Experts of a small language model.
Experts: 12 experts in each of 12 layers, 256 clamped SwiGLU neurons an expert, 1 pick a token.
Training: a variant of Muon for the experts, 363M tokens, 7923 steps.
Below are experts of layer 8 (counted from 0) of a mixture-of-experts language model. Rows are named router (the router's row for the expert), gate (a neuron's input weights, with its number), up (a neuron's input weights, with its number) and show model dimensions 96-191. Each number is 128 + 32 x the weight over its row's rms, rounded and kept within 0 to 255.
Before each expert's rows: "mostly gets" lists some tokens that are sent to it at least half of the time. This comes from a sample of Wikipedia text that the model never trained on.

# expert 11
mostly gets: " 2005", " 2009", " 2012", " MF", " 2019", " 2004"
router [164 139 103 166  91  92  90 120 126 166 201 171 147 115 117 130 147 108 141 161 110 158 128  99 164 138 114 134 173 128 154  79 174 247 126 115 133 112  98 119 151  99 153 160 114 100 144 180 190 106 173  99 189 228 107 117 153 155 100 167  94 160  92  81 149 166 132 108 118 126 140 150 185  77 141 136 154 102 166  99 134 100 123 113 119 120 110 188 140 156 126 103 110 138 154 116]
gate0 [120 130 139 155 158 147  92 134  83 160 105 179 143 176 162 151 141 136 111 138 117  98 139 111 139 200 119 203 112 142 156 123 166  54 164 150  90 211 130 161 144 139 136  86 112 142 126 194 161 105 126 165 125 126 184 118 111 136 168 114 117  72 191 118 173 208 157 149 145 129 124 160 112 101 182  91 148 164  96 157 154 157 125 155  99  74  93 139 118  74 148 148 167 163 177 141]
up0 [105 105 182 127 183 138  96  81  98 106 195 204 124 100 164 195 157 135 123 175 121 114 152 151 158 185  60 193 125 118 171 158 111 121 147 124  89 184 147 152 162 123 163 134 106 136 116  95 158  73 129 174 165 121 125 139 126  93 187 196 141  59 129 134 144 115 163 126 152  98  99 145 106 128 138 117 173 136 114 160 140  48  83 162  60 129 105 181 121 128 159 120  85 148 192 106]
gate1 [159 144 137  82 158 105 124 181 168  91 124 158 132 156 167 171 123 102 126 118 147  94 127 109 166 165  86 225  94 145 124  98 106 160 139 144 165 111 210  99 111  95 140 131 163 138 144 144 118 150  90 147 168 173 124 115 142 159 144 133 135 138 122 148 123 144  97  85 139 115 136 143 121 134 126  94 141  88 167 182 109 139 140 172  90  50 141 163  98 123  64 144 126 189 135 127]
up1 [104 130 142 110 153 136 155 129 181  99 186 141 181 156 122 156 145 135 139 116 143  98 110  71 143 161  48 233  84 104  90  89 137 161 177 112 148 124 189  63 122 158 112  82 159 144 151  95 131 137 127 126 157 141 128 124 200 136 163 160 123 153 147 122 112 172  93 139 109 128 124 152  97  90 148  90 191  66 138 173  78 166 149 164 122  84 144 188 119 114  64 133 120 167 126  99]
gate2 [134  87 176 138  85 115  77 141 125 129  57 129 151  59  87 101 109 174  99  65 196 141 182  62 110 101 124  89 129 110 101 115 167  73 194  85  76  99 132 107 112 134 162 116 122  94 161  44 151 164 125 124 115 138 105 112 242 145 146 128 111 174  79  51  94 112 168 166 103 181  94 182 143 110 119 122 174 142 160 132 116 118 141 117 110 161 152 125 161 133 135 132 138 140 151 161]
up2 [164 130 209 184 116 126  93 118 128 198 110 105 113 156  79  73 150 175 138 104  97 152 102  92  93 164 101  90 167 114  87 154 139 143 184  48 122 120 137 150 108 112 128 154 137 131 144 101 140  84 167 149 125 155  89 103 170  90  96  87 123 199  97  98 126 117 144 103 111 170  77 155 138 126 121 106  97 130 169 153  68 140 155 134 125 139 139  66 133 118 139 165 158 135 148 115]
gate3 [151 175  88 150 136 193 165 176 135 173  69  88 116 138 132 159  94 149 132 120 130 160 107 187 147 124 114 100 172 199 147  79 107  84 123 118 108 128 156 111 166 162 127 104 168  94 125  90 190 156 148 103  96 148 137 147  85 122 154  81 154 105  98  84 128 133 147 192  97  64 139 143 150  84 126 166 161  96 125 157 142 152 113  93 112 163 118 137 166 146 101 166 111 146 153 107]
up3 [109 141  84 151 127 158 149 152  96 137 152  80 111 139 108 114 138 125 197 203 148 130 165 120 104 141 102 113 170  87 144 123 122 140 145  80 101 150 121 174 134  91 118 172 172  40 133 149 158 156 118  83 170  89 141 191 103 187  83 148 166 179 153  96  87 153 136 143 119 139 140 101 197 138 192 104 164 106 205 127 149  88 138 119  70 135 163 215  89 111 103  94  82 136 101 170]
gate4 [115 139  80 133 145 140 223 137 156 147 135 147 104 145 104 116 155 138 108 142 122 179 148  34 149 124  98 131  84 114 113 105 123  97 141 171 127 172 126 147 185 105  62 110 115 143 114 158 152  89 117 138 113 130 139 119 152 114 119 134 153 155 162  64 101 135 182 157 136 164 171 127 159 157 126 133 192 146 151 167 148  74 121  91 158 156  95 120  88 176 192 125 157 111 103  98]
up4 [192 108 137 153 130 175 114  78 114 117 138 136 124 101 107 161 162 116 148  93  71  88 146  69  64  94 166 144 160  98 148 222 154  86 141 117 132 133 150 103 175 130 172  68  91 146  90 131 137 190 171 181 106 159 166 165 151 113 152 133 153 137 164 130 110 134 149  85 125  95 154 137 153 127 149 125 154 130 119 123 167 142 160 147 110 176 114  93 111 176 138 134 165 148 148 186]
gate5 [163 153 150  94 171 149  37 144 158  50 116 149 118 135 125 123 138 132 107 142 101  96 108 143 156 112 131 119 129 171  83 109 116  52 124 158 132 110 126 172 135  81 147 117 163 130 164 120 109 114 114 122 102 169  97 166 111  97  75 103  91  85 127  99 139 110 151 135  77 120 124 109 138 131  66 161 152 134 140  93 126 120 107 132 121 103 127  87 166 151  77 120 120 172 175  87]
up5 [133 155  79 178 129  71 146 101 149 163 151  93 133  94 122 109 117 118 131  90 121 140 142 111 116 123  58 149 150  80 128 128 158 134 107  95  78 163 173 135 103 160 137  96  91  98 116  90 101  96 128 147 191 105 115 128 126 160 171 126 100 170 107 125 157 134 127  93 179 159 114 116 136 148  94 128 154  96  79 133 147 115 133  93 182 121 151 107 156 104 193 111 149 127 151 163]
gate6 [181 141 134 155  93  30  58 161  82 142 140 125 115 140 155  71 141 152  81 136 157  91 157 110  64 119 147 150 176 146 167 144  69 200 149  59 107 123  95  83  24 171 113 114 114 167 129 175 120 111 215 168 105 136 114  89  97 116 102 134 129 124 123 142 170 113  99 146 113  98  90 125 184 141  82 116  71  79 112  89 122 154 150 176 146 106 131 164 143  45  75 124 105 112 174 192]
up6 [129  96 128 140 152  66  70 135 135 130 107 190 104 136 143 128 228  71 145 127 186 133 151  67 138 180 167 147 156 127 113 132 106 166 130  89  59 149 116 102 125 144  73 131  85 106 116  91 153 139 116 148  94 104 144 131  51 156 120  80 133 179 108 161 165 168 124 164 139 133 127  71 156  87 148 100  79 139 173  99 106 123 122 147 124  89 132 153 114 112 142 128 113 158 155  84]
gate7 [146 127 112  90 142 230 144 174 132 143 104 183 120  98 171 146 143 108 134 189 171 145  89  98 166 133 110 105 171 145 103 102  41 106 119 101 151 158 134 145 207  88 145 161 100 116 147 151 124  95 133 147 168 107 194 133 105  92 150 172 209 105 141 108 108 155 130 133 164 147 136  68  79  79 108 159 122  91 145 106 105 161 132 126 101 136 171 126 105 156 129 115 109 117 120  77]
up7 [102  91 103 143 173 136  91 106 131 144  95 187  82 129 184 142 151 117  74 145 101 118 111 124 139 143 202 132 132 133 153 144 106 106 148 159 142  93  86  74 158 115 102 174 106 146 139 114  81  96  87  78  82 123 176 131 102  82 167 153 175 108 161 134 123  87  79  62 101 147 165 161 100 123  68 135 150 147 164 127 154  96 120  84 165 102 139 131 145  86 131 143  75 113 103  87]
gate8 [134 163 124 111 163 131 136 151  76 122 157 148 153  98 113 171  95 146 172 105 143 111 106 158 118 135 113 150 110 157 173  37 130 120 103 119 137  96 126 154 215 176 195 189 199 136 135 147 145 160 151 185 132 127 136 122 157 126 209 115 146 144 118  94 133 122  81 141  99  39 160 110 161 151 114 139 111 122 106 151 118  51  95 148  74 129 114 111 149 151 123 118 179 180 189  76]
up8 [182 173 117 132 116 162 135  70 157 102 184 193 151  98 123 126  92 111 167 116 171 118 121 124 168 203 142 143 156 136 111 109 142 129 141  72 153 145 124  95 211 118 111 112  98 112  94 118 120 151 172 175  73 134 155  95 114 131  98 138 127  97 112 108 103 117  87 157 129 112  91  82 133  90 117 157 100  83 148 162 195 134 148 129 173 131 145  81  98 133 144  54 112  90 165  78]
gate9 [141 122 115 172 125 154 141 119 162  91 112 164 187 113  90 150 144  99 164 134 210 141 130  48 167 113 142 123  96 147  44 136 165 132 151 106 108 131  93 122 126 129 118  65 142  96 131  73 127 161  96 122 136 102 103  78 167 114 151 145 160 152 104 140  88  79 137 147 107 117 134 182  81 148 118 142  78 105 154 202 196  85 157 131 103 116 124  82 133  82 105  92 118 145 133 181]
up9 [128  99  74 164 139 144 146 202 139 129 103 135 148 119 124 137 131 106 153  71 149 140 152 116 152 127 124 117 107 156  64 126 144 103 108  90 124 120 100 170 124 170 180  96 158  61 134 134 140 181 124  91 116 123  84 124 147 138 132 119 134 128  60 161 146 102 132 118 146 118 120 136  91 146 118 114 139  94 150 216 152  84 110 140  80 140 111  80 119 108 105  78 154 148 152 170]
gate10 [141  97 179 143 118 142 124 125 160 142 101 149 175 152 159 123 178 125 121 101 113 139  96 156 203  99 149 173 180 150 102 144 129 169 109 108 138  78 166  83 105 117  96 160 156 121 128 152 140  69  65 124 122 187  92 187 107 141 124 120 146 140  84  70 107  93 169 133 118 138 119 137 173 126  93 119 129 117 113 111 166 122  95  76 132 136 137 135 120  74 108 172 167  70 128 155]
up10 [166  98 173 174 153 141 128 113 203  32 117 155 121 159 154 143  78  80 104  85 112 163 104 126 141 121 162 207 128 114 117 178 153 131 175 151 124  92 119  63 126 114 131 157 128 138 164 107 138 131 113 127 116 176  97 127 118 171 131  97  92 101 136 134  96 120 124  87 108 114 121 160 165  94 169 158  67 145 149 116 153 188 178 118  58 111 136 101 190 173 173 120 104  41 110 112]
gate11 [100 143 139 118 179  81 152 172 101 111 131 169 118 123 177 119 136 131 141  89  56  86 151 157  86 137 138  88  94 161 141 178 156 142 164 143 128 136 136  89  72 101 133 162 107 115 124 131 147 116 194 174 149 169 172 108 137 158 113 196 107  97 169 125  95 180 168 113 123  94  85 188 123 168 145 149 130 107 115 187 123  87  35 100 165 152 143 130 102 166 112 150 151  49  93 148]
up11 [112 171 130 128 205 110 120 100  66 107 145 229 162  85 137  96 179 146 134  94  64  89 151 109 186 179 149 169 116 124 172 120 159 127 157 113 103 133 162 126  97 144 175 116 134 162 139 166 155 179 117 112 147  79 130  95  98 147 100 148  98  76 122 105  84  99  99 136 103 144 136 134 151 130 136  88 101 144 160 174 137  93 163 117 162 111 147  89 111 151 128  78 142 144 154 168]
gate12 [144 104 148  99 113 181  80 137 150 127 142  84 139 158 126 177  92  86  88 146  83  87 173  20 106 125 147 122   0  89 123 130 125 204 153 142 114  81  83 146 175 124  89 120 104 125  88 134 154  95  87  98 101 145 180 173 179 147  99 148 191 126 140 133 126  61 141 166  98  70 127 102 192  92 120 104 124 118 136 109 172 147 127 121 158 157  91 126 147 108 117  63 175 141 166 116]
up12 [122 144 151 169 160 129  62 109 115 159 162 127 118 174 159 156 160  84 133 117  73  80 134  56  93 131 147 123  36 101 129 104 105 153 137 126  84 115  69 138 114  69 114 127  83 112 160 102 112  65  91 122 114 145 104 106 108 162  47 150 138 132 152 142 155 100 141 131 136 139  68 117 195 116 126  75  98 122 123  84 101  96 121 134 158 161 118 129 125 122 132  59 166 143 144 112]
gate13 [144 103 158 109  97 154 140  76  39 124 119 150 170 123 120 178  79  80  93  61 132 130 124 112 141 133  95 148  77  86 160 138 205 143 145 124  78 113 143 167 137 141 113  98 165 161  91 126 125 177 172 111 155 127 117 116 105 151  67 104 133 119 131 103 120 169 197 144 180 117 109 111 143 127 113 101 166 129 155  97  95 146 112  91 142 136 184 108  83 150 154 107 159  46 111  90]
up13 [140  79 139 114 145 173  59 120  97 109 143 136 110 163  98 165 180 160 139  99 142 140 135 113 126 137  77 144 154  74 104  96 155 186  76 133  52 174 120 141  97 168 139 101 123 156  71 117 149 111 201  84 128  56 102 118 107 104 164 160 152 102 111 125 145  99 142  66  93  77 161  82 134 111 137 129 155 114 167 113  58  97 163  97 112 176 143  95 128 117 155 120 172  99  98 152]
gate14 [127 122 209  66  93 127 135 133 128 183  98 112  91 167 142 166 135  88 112 151 144  89 135 139 151  78 161 100 106 140 129  99 168 215 157 118 150 153 131 117 157  84 147  99  78 123 137 126 135 147 105  85 207  85 188  92  97 118 114 168 148 163 110 115 118 193  57 148 135 177 167 118 191  77 158 128 120 124  57 190 172 120 131 131 128  82 102 170 120 118  60  80 120 117 104 100]
up14 [123 112 169 116 100 170 141 138 118 145 151 163 125 135 106 122 147 174  99  74 150 175 115 136 139 137 119 114 152 174  98  84 121 201 184  83 127 179 159 131 135 140 164  52 121 114 160 105  85 178 134 143 139 101 148 151 103  96  95 115  51 103 137 127  97 106 168 173 124 183 137 124 179  74 128 134 158 124 142  74 109 117  94 127 155  97 138 115 158 136 164 134  80 178 123 161]
gate15 [150 141 115  83  88 135 127 142  74 118 107 169 194  83 125 135 149  68 125  98 196 134 151 107 151  99 114 145 118 200 118 149 196 143 147 158 174 145 151 113 150 133 174 139 103  87  88  93 122 147 107  62 107 127 103 179 113 105 185 159 120 140  97 130 163 191 144 117 153 135 103 146 107 155 126 127 135  64 120  95  84 121 185 107 177 112 131 113 123 145 157 121 105  74 154 159]
up15 [135 102 143 125  79 104 123 115  85 153 126 147 184 140 108 119 120 129 117  83 122 147 155  95 142  27 103 185 144 154 113 179 169 158 130 133 164 140 144 148 211 118 197 111 129  95 131  97 134 127  73  98 115 123  57 148  77 116 186 145 124 193 129 144 120 121 155 100 124 172 125 155  91 118 129 169 174  93 154  91 109 102 120 158 147 149 172 103 137 117 164 191  63  96 130 154]
gate16 [162 134  95 149 137 164 121 204 222  98  98  97 120 112 178 128  44 127 117 166 126 133 165 131 132 127 145 102 178 108 143  94 152  72 162 160 116 175  84 163  71 118  91 155 189  54 118 119 112 167  61 146  76 167 104 156 160 134 160  87 140 128 161 153 143 138  25 108  86 127  84 122 144 142 150 118 171 119 143 106 119 130 107 136  81 136 162 123 114  93  83  80 131 110 143 144]
up16 [ 86  90 162 175 157 122 166 129 144  75 130 113  97 149 123 165 173 112 141 166 126  79 164 139  70 145 154 166 163 122 137 104 118 125 115 230 113 149 118 130  84 204 152 122 155 194 128 113 134 118 113  77 151 183 143 111  97 106 126 103 161 106 150 136 143  90  56 127 137 116 171 171 141 126 156  97 141 151 110 134  70 141  57 144  91 147 117 117 148 138 122 114  81 131 123 138]
gate17 [112 144 143 132 148 129  51 118 155  88 101 138 135 134 187 144 152  87 106 156 122 152 108 117 151 140 116 163  85 175 140 158 185 144 162 142 140 169 135  96 103 119 120 212 151 171  90 184 158 164  90 213 113 112 121 114 133  76 185 124 116 130 130 125 132 145 118 132  77 122 109 223 137 154  92 138 130 149 123 181 105 168 130 144 163 106 139 131  71  82 112 115 202 144 200 138]
up17 [ 57  56 142 136 117 134 111  61 188 128  90 131  71 164 156 145 107  85 132 150 143 116  84 160  91 127 153  95 155 136 162 139 158  74 157 176  80 147 110  92 130 175 132 155 100 163 130 181 138 184 109 112 129  88  98  74 149 111 163 100  80 111 108 106 123 115 112  71 143 123 197 173 137 116 144  80 118 140 119 133 168 143 135 205 102 117 183 116 201  74 123  72 157 152 130 188]
gate18 [ 97 179  94  61 112 174  93 145 133 102 134 156 109  78 160 146 108 108  84 145 151 120 177  67 139  65 145 151 150  79 142 152 167 129 145  99 121 193  97  85  93 132 129 196 116 132 131  71 212 135  64  90 127 103 133 136 147 159 161 138 112 136 127  76 120 113 149 114  75  63  94  87 154 105 120 156 127 142 102  86  99 104 137 107 174 105 154 134 154 177 152 170 136  93 122 123]
up18 [ 92  88 110  80 115 186 163 112 106 168  47 156 153  69 105 105  92  97 127 209 157 208 183  87 108 187 177  75 163 132 127  90 159 138 135 125 120 121 126 170 100 110 138 150  86 164  85 112 119 110 105 162 124 151 108 131 146 126 113 160 115  92 135 145 168 153  86  93  75 136  81  95 131 105 162 141  80 130 129  70 128  98 110 168 101 124  78 111 170 106 113 180 123 199 138 132]
gate19 [121 102  25 167 164  71 110  85  93 155 142  68 125  74 175 180 120 148 170 122 110 102  89 154 121 146 174 144 109  98 109  52 117 132 125 169 100 117 190 139 118 156  87 142 127 111 147 143 171 115 182  93 130 118 208 110 128 148  74 111  87 166  36 114  97 137 142 127 150  86 133 121 130 109 136  79 141 143 147 208 192 114 149  90 198 105 165 192  95 148 155 129 134 101 122 132]
up19 [134 119  99 159 173  64 102  93  44 102 122  90 127 143 109 158 107 160  84 137 118  73 125  97 102 145 172 156 132  93 121 107 126 243 145 163 127 119 205 179  76 131 161 135 126  95  93 153 156 118 166  67 179 116 116 114  88  95 106 107  80 131 124  83  75 166  97 157 129 138 170 171  90 133 115 139 153 103 136 148 165  86 157  99 171 120 175 140 123 124 126 112 127 131 125  94]
gate20 [136 158 169 159 125 138  45 144 123 119 118 109 138  51 169 102 139 113 143 144 145 124 139 150 154 121 112 129  96 154 188 142 148 149 124  87  91 171  43 162  70 115 131 119 129  96 114 124 154 103 106 213 124 180 130 138 125 195  51 118 111 145 125  99 149 131 189 179 144 127 108 126 143  77 146 134 177 102 127 134 181  61 163 119 115 137  87 151 109 140 162 143 158  58 172 174]
up20 [136 109 166 135 139 158  84 116 184 160 136 154 131  67 109 141 139  76 135 176 139 149 156 154 120 103 130 168  98  91 125 146 143 159 120  79 118 114  88 118 120  91 107 120 126 111 104 121 179 129  95 159 133 133  72 106 158 162 108  98 160 157 117  92 106  95 183 200  89 163  93  97 161  73 142 174 133 160 121 132 158  89 125 102 182 178  88  95 113 110 154  61 158  63 156 174]
gate21 [152  95  82 124 148  94 139 168  70 163 133 110 165 105 102 120 111 125  68 155  91 108 132 125 143 133 141  97 194 171 105 150 162 199 143 172 121 135  70  45 125 108  79 180 141  85 147 178  83  79 177 123 119 181  67 165 150 131 125 117 118 119 105  93 139 140 134 118 126 108 146 118 153 115  75  92 134 120 135 130 108 121 189 118 103 128 122  67 123  90 147 137 161 117 124 109]
up21 [141  51  96 130 169  19 136 103  96  54 136  99 146 109 133 154 130 110 125 104  88 137 195 119 142 133 115  92 146  92 118 132 162 127 122 158 103 154 125 108 144 167 122 158 152 150  97 120 133  92 140 138 177 142  72 169  77 125  97  86 128 151 117 106 138  93 147 138 116 128 122 116 152 106  61 108  81  99 142 145  85  86 135 172 136 115 148  60 128  97  84 124 145 115  87 104]
gate22 [122 126 179 138 102 103 165 170 130 135 130 171 142 121 151 130 124 142 122 134 115 238  93 161  87 108 185 123 162  89 129 116 131 129  88 138 125 182 128 109 148  58 133 129 117 190 100 123  70 119 188 127 141 107 147 110 128 135 136  68  90 139 136 164  89 115  98 149 131  94 164  96 129  94  99  84 157 146 192 148 125 137 117 136  94 164 176  66 107 139 128 160 116  99 166 116]
up22 [ 96  79 178  94 106  91 113 122 122 106 134 220 156 115 143 157 130 151 115  81 103 196 130 159  89  92 150 115 148 129  93 113 123 156  87 161 155 112  99 135 142  79 125 175 112 138 106 133 114 121 198  78 138 175 132  64 169 110 120 140 102 108 116 138 123 116 119 140 147  89 123  97 158 146 135 101 134 132 146 150 145 141  99  96 105 136 141 160  86 130 122 145  49 131 148 130]
gate23 [120 144 137 164 133 178 112 177 111 110 116 111 131 117 112 103 160 121  68 145 139 112 136 115 121  71 102 122 146 102 133 134 127 137 132 153  76 122 174 103 103 111 133 131 127  99 130 169 121 122 156 116 107 122 124 122 123 153  71 127 123 114 119 111 160  65 203 120 169  98 125 146 142 131 141 114 140 126 166 177  95 113 105  77 147 145 102 107 132 228 159 149 154 120 110 116]
up23 [165 160 112 152 150 125 164 174 137 127 125  76 116 138  85 109 165 116  63 116 108 138 139 115  50  93 131 120  70 101 107 149 121  75  81 142  73 133 174  99 109 155 120 115 151 127 148 148 105 109 138  83 106 162 182 102 100 185  88 166 130 101 132 108 120 117 153 130 184 131 151 169 159 119 124 141 108 140 149 195 134 101  60 122 148 142 163 120 150 169 130 157 163 109 137 138]
gate24 [147 161 160 107 143 118 132 160 158 108 190 164 138 196 144  77 111 144  98 115 157 127  64 124 139 182 152  34  89 157 157 113 129 145 132 138  90 143 103 138  96  96 127 119 177 127  89 210 172  67 148 113 178  92 132  89 101 164 155 139 135 116 109 129 168 126 135 121 140 120  95 134 193 114 184  73 174 165 154 143 110 138 151 162 135 115  88 158  67 131 175  92 159 191 129 103]
up24 [187  97 120 106 184 138 123 122 194 167  90 168 129 157 136 104 126 103  81 127 124 133 168 142 109 132 154 111 134 137 123 173 140 132  85 161  81 139 151 128 104 118 142  77 162 115 107 152 168 118 179  64 133 154 141  89 134 141 105 100 111 143 109 143  39  66 145 138 117 125  69 118 162 116 173  86 155 102  95 108  92 159 125 173 122 131  79 161 142 132 154 155 120 171 112 107]
gate25 [114 171  71 126  82 119 164 148 103 145 142 136 108 101 151 103  64  89 123 132 115 153  98 105 129 163 133 163 123 138  74  66 127  70 129  65 229 166 122 120 177 127 109 113 143 112 155 105 147  60 164 118 153 136 124 157 104 112 115 128 168 209 159 110 124 141 169 129 138 169 157  96 231  89 104 126 118 120  64 157 125 100 118  77 135 140 168 124 128  97 138  76 112  99 142 146]
up25 [147 132  49 110 106 114 142 144  96  99 140 160  83 134 168  54  94 122 133  53 134 114 122 116 164 144 107 151  98 111  80  74 173  97 128 127 151 185 116  99 157 173 141 105 102 104  74 114 146 119 148 125 127  73  87 133 128  79 149  98 191 167 121 170  93 166 123 100 145 151 170 110 170  94  82 121 120 132 102 192 128 115  89  76 174 128 194 193 156  95 103 127  77  78 178 162]
gate26 [172 152 187 132 117 131 133 131 137 202 138 179 107 115 164 183 122  88 140 126  78  81 118  90 106 145 114 167 195  95 138 149 107 131 158  64 122 110 122 159  89 136 134 187 166 150 164 216 149 122 165 129 145 162 154 166 142 127 117 138 114 104 117  68 120 136  98 146 138 100 151 150 160 164 145 145 140 119  92  89  99  76 123 109 170 118 164 153  53 127 128 131 133 190 186 101]
up26 [ 98  98  76 159 133  96 135 166 128 158 141 109 122 124 155 183 186 131  77 165 141 124 128  83 190  77 163 146 116 143 110  74  94 214 125 117  75 129 122  85 181 106  86 147 123 129 144 114 129 180 126 155 107 110 175 160 112  87 130 123  88 137 109  61  89 108 101 168 130 114 168 151 135 132 121 121  81  69 159 157 149 132 133 146 118 111  52 107 145 142  97 123 100 107 136 155]
gate27 [113 125  85  99 131  81  69 149 136  93 108 171  90 138 166 126 141 107 149 218 136  91 132 189 143 173 102 109 167 127 122 150 118  89  63 120 109 138 102 137 153  97 116 174 109 183  82 156 184  76 108 171 130 109 145 172 145 128 173  82 163 166 115 162  95 139 123 122 114 151 130 160 175 135 131 168  97 118 169 155 182 132 145 200 119 182 142  76 143  90 122 129  83 178 167 117]
up27 [ 77 139  75 125 135  81 125 110 114 137  76 128 107 111 171 136 121 128 130 179  92  62 137 138 134 142 107 133 160 159 141 154 123 116 103 112  97  79 145 109 143  97 195 128  90 140 112 180 209 114  69 214 128 136 117 156 138 117 167 149 174 116  67 104 118 155  99 132 118 119 108 146 183 116 177 184 160 127 135 142 154 117 103 182 103 162  94 153 132  87  83 135 123 163 198 100]
gate28 [ 99 118 165 113 129 162 123 141 145 107  76 129 164 152  67 118 172 106 155 150  99  79 127 166  61 161 100  78  82 103 178  91 178 131 133 153 174 126 136 139 168  61 135 160 150 111 113 135 141 119 160  85 123 134 122 105 204 139 128 178 155 135 120 148 194 126  74 156 141 108 102 170  81 105 136 159  95 123 135 109 104 126 104 195 110 171 176  75 117 120 122 105  83 100 178 171]
up28 [ 98 141 188 153 169 135 157 104 121  93  98 141 147 125 104 140 137 157 130 171 145  97 190 109 166 118 100  80 132 162  78 126 127  61  78 203 125 163 115 109 106 133  78 126 176 198 116 124 124 111 155  63 158 120  89  69 142  81 151 161 128 163 126  49 154 132 119 192 158 211 159 119 128 135 156 141 156 154 139 156 191 131 133 154 140 177 141  78 101 121 136  95 144 126 143 111]
gate29 [ 81 102 186 183 146 148 134  96  78 118 189 114  94 130 108 171 149 123  95  83 151 121 149 106 116 161 143 121 130 101 143 108 121 157 148  83  90 162 100 143 109 148 155 136  97 136  78 182 119 130  72 149 128 169 144 100 135 155 129 129  99 152 100 126  96  86 192 119 111 159 116 150 101 107 194 160  95 184 112 134  89  69 164 129 113 101 104  96 154 125 113 122 139 160 174 164]
up29 [106  96 118 208 150 143 112 111 111 108 127  88 124 155  94 181 125 138 100  75 163 136 139 107 143 135 152 125 182 129 115 109 175 150 152 114 115 141  98  68 111 136 155  88 159 134  91 177 115 106 138 165 123 106 101 185 127 140 135 141 176 156 201 144 161 121 162 101 100 130  73 157 131 112 103  75 137  67 115  91  69 137 152 161 122 142 141 177 185  74 135 155 110 121 106 164]
gate30 [120  66  95 151 116 130  98  89  73 123 146 109 173 115 134 146 133 146  92 163 122 167 206 186  81 161 153  93 202 138 101 121 172 139 170  78 104 158 134 151  90 150  63 140 164 157 120 166 123 154 100  76 132 111 183 121 143 107 161 144 114  91 144 137 152  96 120  84 133 113 127 182 169 137 125  96 132 162  89 101 166  73 147 110 157 144 141 130  91 128 142 119 122 132 128 184]
up30 [ 91 101 156  89 124 103  90 108  99 127 124 143 147 128 101 108 115 134 121 160 130 184  95 205  94 127  90 132 158 127 103  87 160 133 116 100 197 103 101 152 115 166 126  78  96 137 162  90 155 143 142 111  84  99 162 155 144 141 170 152  98 110 146 116 146  96 159 104 128 117 104 190 131 119  83  76  94  33  55  81 126 164 145  94 124 145 181 151 119 173 111  82 124 130 142 135]
gate31 [123  98  96 156  60 121 125 107 124 159 149  80  96  59 120  86 204 151 103 148 129 156 169 102 144 104 150 143 110 150  86  81 129 192 137 186 130 148 164 132 131 176 139  91 131 126 184 139 160 124  74 128 175 105 162 114 120 140  91 217 177 107  69 160 168 135 120 143  97 147 146 144  81 101 170 166 141 129 155 142 153 117 106 131 105  98 102 109 146 134 129  94  99 167 149 148]
up31 [164  83  91 133  74 123  98 121  92 171 185 120 144 137 142 111 206 154 144 179 145 176 193 142 127 117 148 139 126 182 128  67 135 204 124 225 120 136 174 160 148 174 171 104 125 120 189 104 105 158  88 140 163 109 144 135 166 139 100 171 121 125  65 167 162 136 145 127 118 159 122 113 142  75 136 155  89 138 124  99 118 121  80 114 188 133 109 116 154  90  77  91 105 148 145 107]
gate32 [178 160 136 124 171 136  90 122  97 133 107 107 181 156 151 100 114  81 106 176 132  80 102 176 131 120 160 147 137 148 123  74 104 162  94  89 129 154  56  93 125 118 124 190  69 119 108 111  99 132 168 121 191 130  92 124 174 150 135 169 144 178 175 161 170 130  48 114 117 132 100  78 205 131 150 170  94  58 135 117 131 147  61 145 162 160 172 117 141  73 180 136 116  90 126 167]
up32 [101 103 112 140  96 124 172 144  96 153 124 120  57 160 174 143 155 151 129 110 144 161 107 121  95 170  97  87 119 171 140 219 117  88 100 157  94  91 143 132 100 163 149 127 166 154 206 168 192 136 147 121 129 102 148 105 113 139 105 134 145  87 105 123 129 128 118 144 122 162 150 167  70 147 112 133 132 145 114 139 109 169 151 105  96 115 181 140 141 178 145 135 103 133 137 139]
gate33 [125 180 161  91 110 168 182 195  88  97  49 133 123 107 130  53 121 100 141 156 116 109  94 102 105 133 108 124 162 155 155 105 185 198 148 198 112 167 193  98 104  69 181 119 106 131 138 162 142  99  57 125 164 230 179 113 119 153  88 184 134 149  78 125 124 155 135 168 121 103 113 132 105 142  99 136 149 168 119 106  80 127 148 113 128 122 143  92 100 136 143 162 121 130 142 121]
up33 [176 124 116  85  83 116 126 109 109  84 123  61 113  99 118 109 145  95 122 194  70  90 121  84 166 143 127 169 160 114 131 137 113 148 170 165  61 119 159 118  95 153 134 101 125 113 177 131 144  89  59 185 197 125 116 115 123 119 106 170 143 126  99 146 136 142 140 130 105 116 117 171  92 121  95 114 158 106 112 167  98 142 136 167 132 146 216 120  95  93 123 167 144  62 103 162]
gate34 [141 144 114 111 143  92 134 177 156 140 172 144 112 139 120 103 121 148 152 131 143  91 101 103 168 176  95 122 145  59 170 132 137 172  75 108 110 111 124 160  86 117 145 126  94  67 128 121 120  98 111 135  78 178  95 101 119 169  52  86  94 118 121  80 142 151 136  99 130 112 104 151 136 172 164  97  83 129 103 137 138 147 191 112 127 171  45  96  79 196  98  96 160 100 153 152]
up34 [137 194 155 138 155  88 155 131 129 150 129 130 127 120 121 164  99 175 167 155 109 159 114 141 157 133 153 152 160 132  62 101 134 148 121 149  79 171 147  74 163  74 190 126  80 124 123  81 102 131  82  95 152 133 135 139 125 111 126 122  89 109  84 102  94 128 117  96 102 105  86 161 109  86 140 153 163 131 122 147  73  91 151 185 109 165 122 181 109 116 137 164  72 105 195  44]
gate35 [155 120  89  79 119 121 118 108 143 115 106 129 122 159 154  84  84 127 124 101 179 103 133  89 127 147 182 164 109 137 148 139 165 160 136 130  88 105 121 139  53 126 101 179 132 115 132 125 182 115 158 115 110 157 110 118 141 129 120 117 118  90 143 238  99  76 131  58 130 126  95 138 163 174 151 203 203 190 143 178  97 125  99 183 145 178 128 109  64 132 104 104 100  98 129 109]
up35 [121 168 125 108 175 110 135 137 113  93 146  83  89 144 170  85  74 127 120 144  83 143 166 171  87 123 157 126 163 160 101 152 118 103 101 135 172 147 185 150 140 156 162 126 137  86 129 158  63  70 109 176 125  83 117  95 139 121 157 134 195 121 162 138 205 130 167 179 170  95  91 137 120 123 121 101 118 155 137  37 181 130 161  82 149 133 198 131 160  97 120 146 124 101 185 151]